Below are experts of layer 2 (counted from 0) of a mixture-of-experts language model. Rows are named router (the router's row for the expert), gate (a neuron's input weights, with its number), up (a neuron's input weights, with its number), down (a neuron's output weights, with its number) and show model dimensions 0-127. Each number is 500 + 40 x the weight over its row's rms, rounded and kept within 0 to 999. Numbers have three digits each.
After each expert's rows: "mostly gets" lists some tokens that are sent to it at least half of the time; "comes before" lists some tokens at least twice as common just after its tokens as in all text. This comes from a sample of Wikipedia text that the model never trained on. Tokens count by the router's weight.

# expert 70
router:450544585533469511589550450498536473558506530512503473511487518492459478471482530490474431513478448461449497464517548504428487500454488435500500402504525444388548459531490554516488517547496436480498441518465553497548440533516549498482466434445521518533525515491498516526515434461481521519565569430534472494504590527504551519484507525467427545453581507513538442464505463533391519466492
gate0:408453568413560505501506493524494479502551545538540465535499517448424482490475514482536511506465479481521424498521460500521447464489471477514538433471573619481528437556443520499446452522503505488487453527516513472407535469460457515542564518456517428539523503567506550529464503469527547539532544439588498493455482442454543513488481547524525481529514451463486501414551436480508534489512
up0:479436540488496494500523477488505497474513467512582514481517501466443470535465518502572508536472480489494389497543428474500434495449489491507525476488538667481514510581445532495416490470457495505490447568512524523425550487434440514546546483449561506504447486539504517502498495465534525588521534441551519525412509512512556562492474539500477490497522428464461515426533448538531558511526
down0:443430490456500481515509460529525459454475526555389569440543583482565475492474563536520515486565543552468413554520490556529482486499507432448522537513545471468420520475461527436516501483447472471477529472495459486446573525518455534505473547479551531545482567467521513458518494533545428494514546565506471474414470533502443454489494549548525455531500558496436528442547501492526453590435
mostly gets: " families", "/km", " Density", " feet", " Phylum", " meters"
comes before: "-", "==", " of", "===", "The", "In"

# expert 9
router:478527493564511455599495481555509457461503512496536604500492526473516610503517580532504477554493447446484479459465479477439536547501552468535527453548494488423530469504500514453529535511577487519463453439455537499464424497463534482480425540519576547451484557441540511489506523509482541533518519461498515478482489503466460519490519517553435572499499541507517481436576502555509538502550
gate0:508483550493539473555485486491512494492480558521431559596486532471493498449537565466496482487542406462483555535470409509452510569531503504534600441535451469456580442509514489496515530515526532491545473482507495470525467507540487542499507488550517416505502523443463517514490431476477533433437539410426484457510506422496422526459511516493510527429427511534494498500481468518450481471500
up0:436516485496484515525486538545511527521510556497501456495505499478548398502475498584504525550447527536506565494502558494522476464415518466524394554524519513543422575396498501478481490468458513463466547493442527501482514534467431507503492525467542547483551519514529467527580497572479514460525433529556448513514489518420552466492513505504502497547549485427494462512499563498538539515449
down0:493486504523437439535522479499518479448466519456478480495496492475462500421495561464463513602443499494498530475484379511459472476522491456458506492541508529556486497466535543468500498527513495548457526528456564466545571439445448477533551460481541583562441483491510553490387472561467476568409594484473464489418507452482486520544458471558498504476497467552483477490493534555494458503567
mostly gets: " Coordinates", " Animalia", " father", " injury", " jury", " listing"
comes before: "-", "The", "==", " of", "In", "==="

# expert 15
router:479471474535468433488488441461520446539537531542544487434576512485442453534428543510539575502523479463500542493460529456504462458477553499523485461475447532462549505543520462592486480422479463490527491529473459586541455563478509531523513506508479481522574473480451525501522512572453522503575565421448469528531469493525529425550541507441437522562523489528484526443468515469513476532470
gate0:483508502512539511475582534489506483427508434438505530492575552543549502491486507497521536528548526495455507484510485571527563491433500404566421561507474507577507497549492546479570514537585472483444494547499518468457482466522511460471489483471525493511537531453535583462510542547531475499562455434511493507571519511520585578471518552509456493498517485549527546518571455375479510468534
up0:504481471522494531442560529504487466425517466461462564560548581520569487469476509499521535545553503462478491504498494526550549483475518430563457586496492500537470481557494523427555538520564523461475478565509496481462454491533439470438539442475540548504457551441513564477531458516508472524547491495491490499552518521564591532475489520507480489494453532514541520492546456448491456454557
down0:492544559571526554490422486532537483444479502428450556547532509524481485525558521607481524531530549521516508501456517523489502443502493539545433484422456532542471523555483478469450483544590437488544500508476531468483521461457511493500548497518507506538506515497505446483505507484610451553472530534572481632501523460511509533422494472487462500468490578483530420494533499496501495507504
mostly gets: ".\n\n", ").\n\n", ".\n", "==\n", ".\"\n\n", " ==\n"
comes before: "==", "===", "The", "In", "-", " The"

# expert 66
router:469507451468530557422485514484464452505515507508524570539557518463549524520544529498510549515523534511616481491478469508501548542495459505479472593498538552530524496547567501480513476557522483501493507474519499528459520485495445532511555472521482519458513574457507481539535481560392478620481488530532493490483503448452496483485425501496575492507421476499499537419451446492546471549474
gate0:437552465440454446430493490495405457520490501451441504521527445494518480484503469606454547457467511490575503521470541486530469443485451521470516537475507502507487445497532497481516472568519553465521468483509512494461515531517485429461517500562375525430502560512473446538537485503504475518462491531472484475457555456465490436494465571501502558481457536519477557495509489531490512515455
up0:480521468546496580510434476449526478477604571551441510514481511426523509473458514543500480546478537447529506537498511473517500519508551520472571459490511438494514483578518395510473502471521498487414579516505557504529539488475503514511484528471483473517517525537503483531538515557462443570463521511533447426462452510542511484531419480521537428503543533393495523411529451573510514542504
down0:569505527484495508525521475481605567446491490525576513442464565472483485501511482518537511568514554442488475483468458498514491514466509486474496518539460455434538520503478468479511507491509562518484519515446539427525520460447521508439528527465475497544482508464493572573460484551507521499546458538534490530567495486611484433562522514540557495453482521474397434387505494501491492557578
mostly gets: "==\n\n", "==\n", "Scientific", " ==\n\n", " JPL", " ==\n"
comes before: "-", "|", ":", "==", "===", "The"

# expert 24
router:564472468492411514493541481485522567474503414503524508536522406497476568538492533563501441478495498575533488457487471519554521536490510512479445451505571471519505462515524600565489480456548494539556512522599527486463495467479471536533536559451436574408469606513507487468518475525444513547553492545491545499467494533483508498482447482480526463475506444558549503443531493460557415487507
gate0:541426449460499494482468499521479513572517459455459461441529430507466469517435554424468476494565511463467453521497460483534503490563548435497469561484452498413429463464485507449574549467524563524506563525488537474494566450501523485498492516489525547500443532471394492454585518451429532379528545469500461582503493516492610521475472476467510498478567449503533446477475522502469554513563
up0:582498416519472576471505489485434521520450458505487450432484526508499526522481561428526510429519513485569464504504518534561536466479504572520433550518496497493516441484528590502549574514475524490463535475438521485441510438435537445508466511437514526526539527529438550446491600509521493475488492489437482500483486483480556492407513443532476490539449414481510467500470559499527518480506
down0:409508479541468451494522421505557509492490435517549445521543551537488523514507534554515496506518467552496485539518422558458461458540460480556535434558482602559478502516506464512435510496520577512495542427542512485498536481472465506488426498585542584505448505509506575506470440464504469550476508513475553584479540480527499479487508480529467442491479545544515528461541491499552444513564
mostly gets: " Loss", " scored", " available", " spent", " NRHP", " approved"
comes before: " by", " in", " to", " on", " that", " a"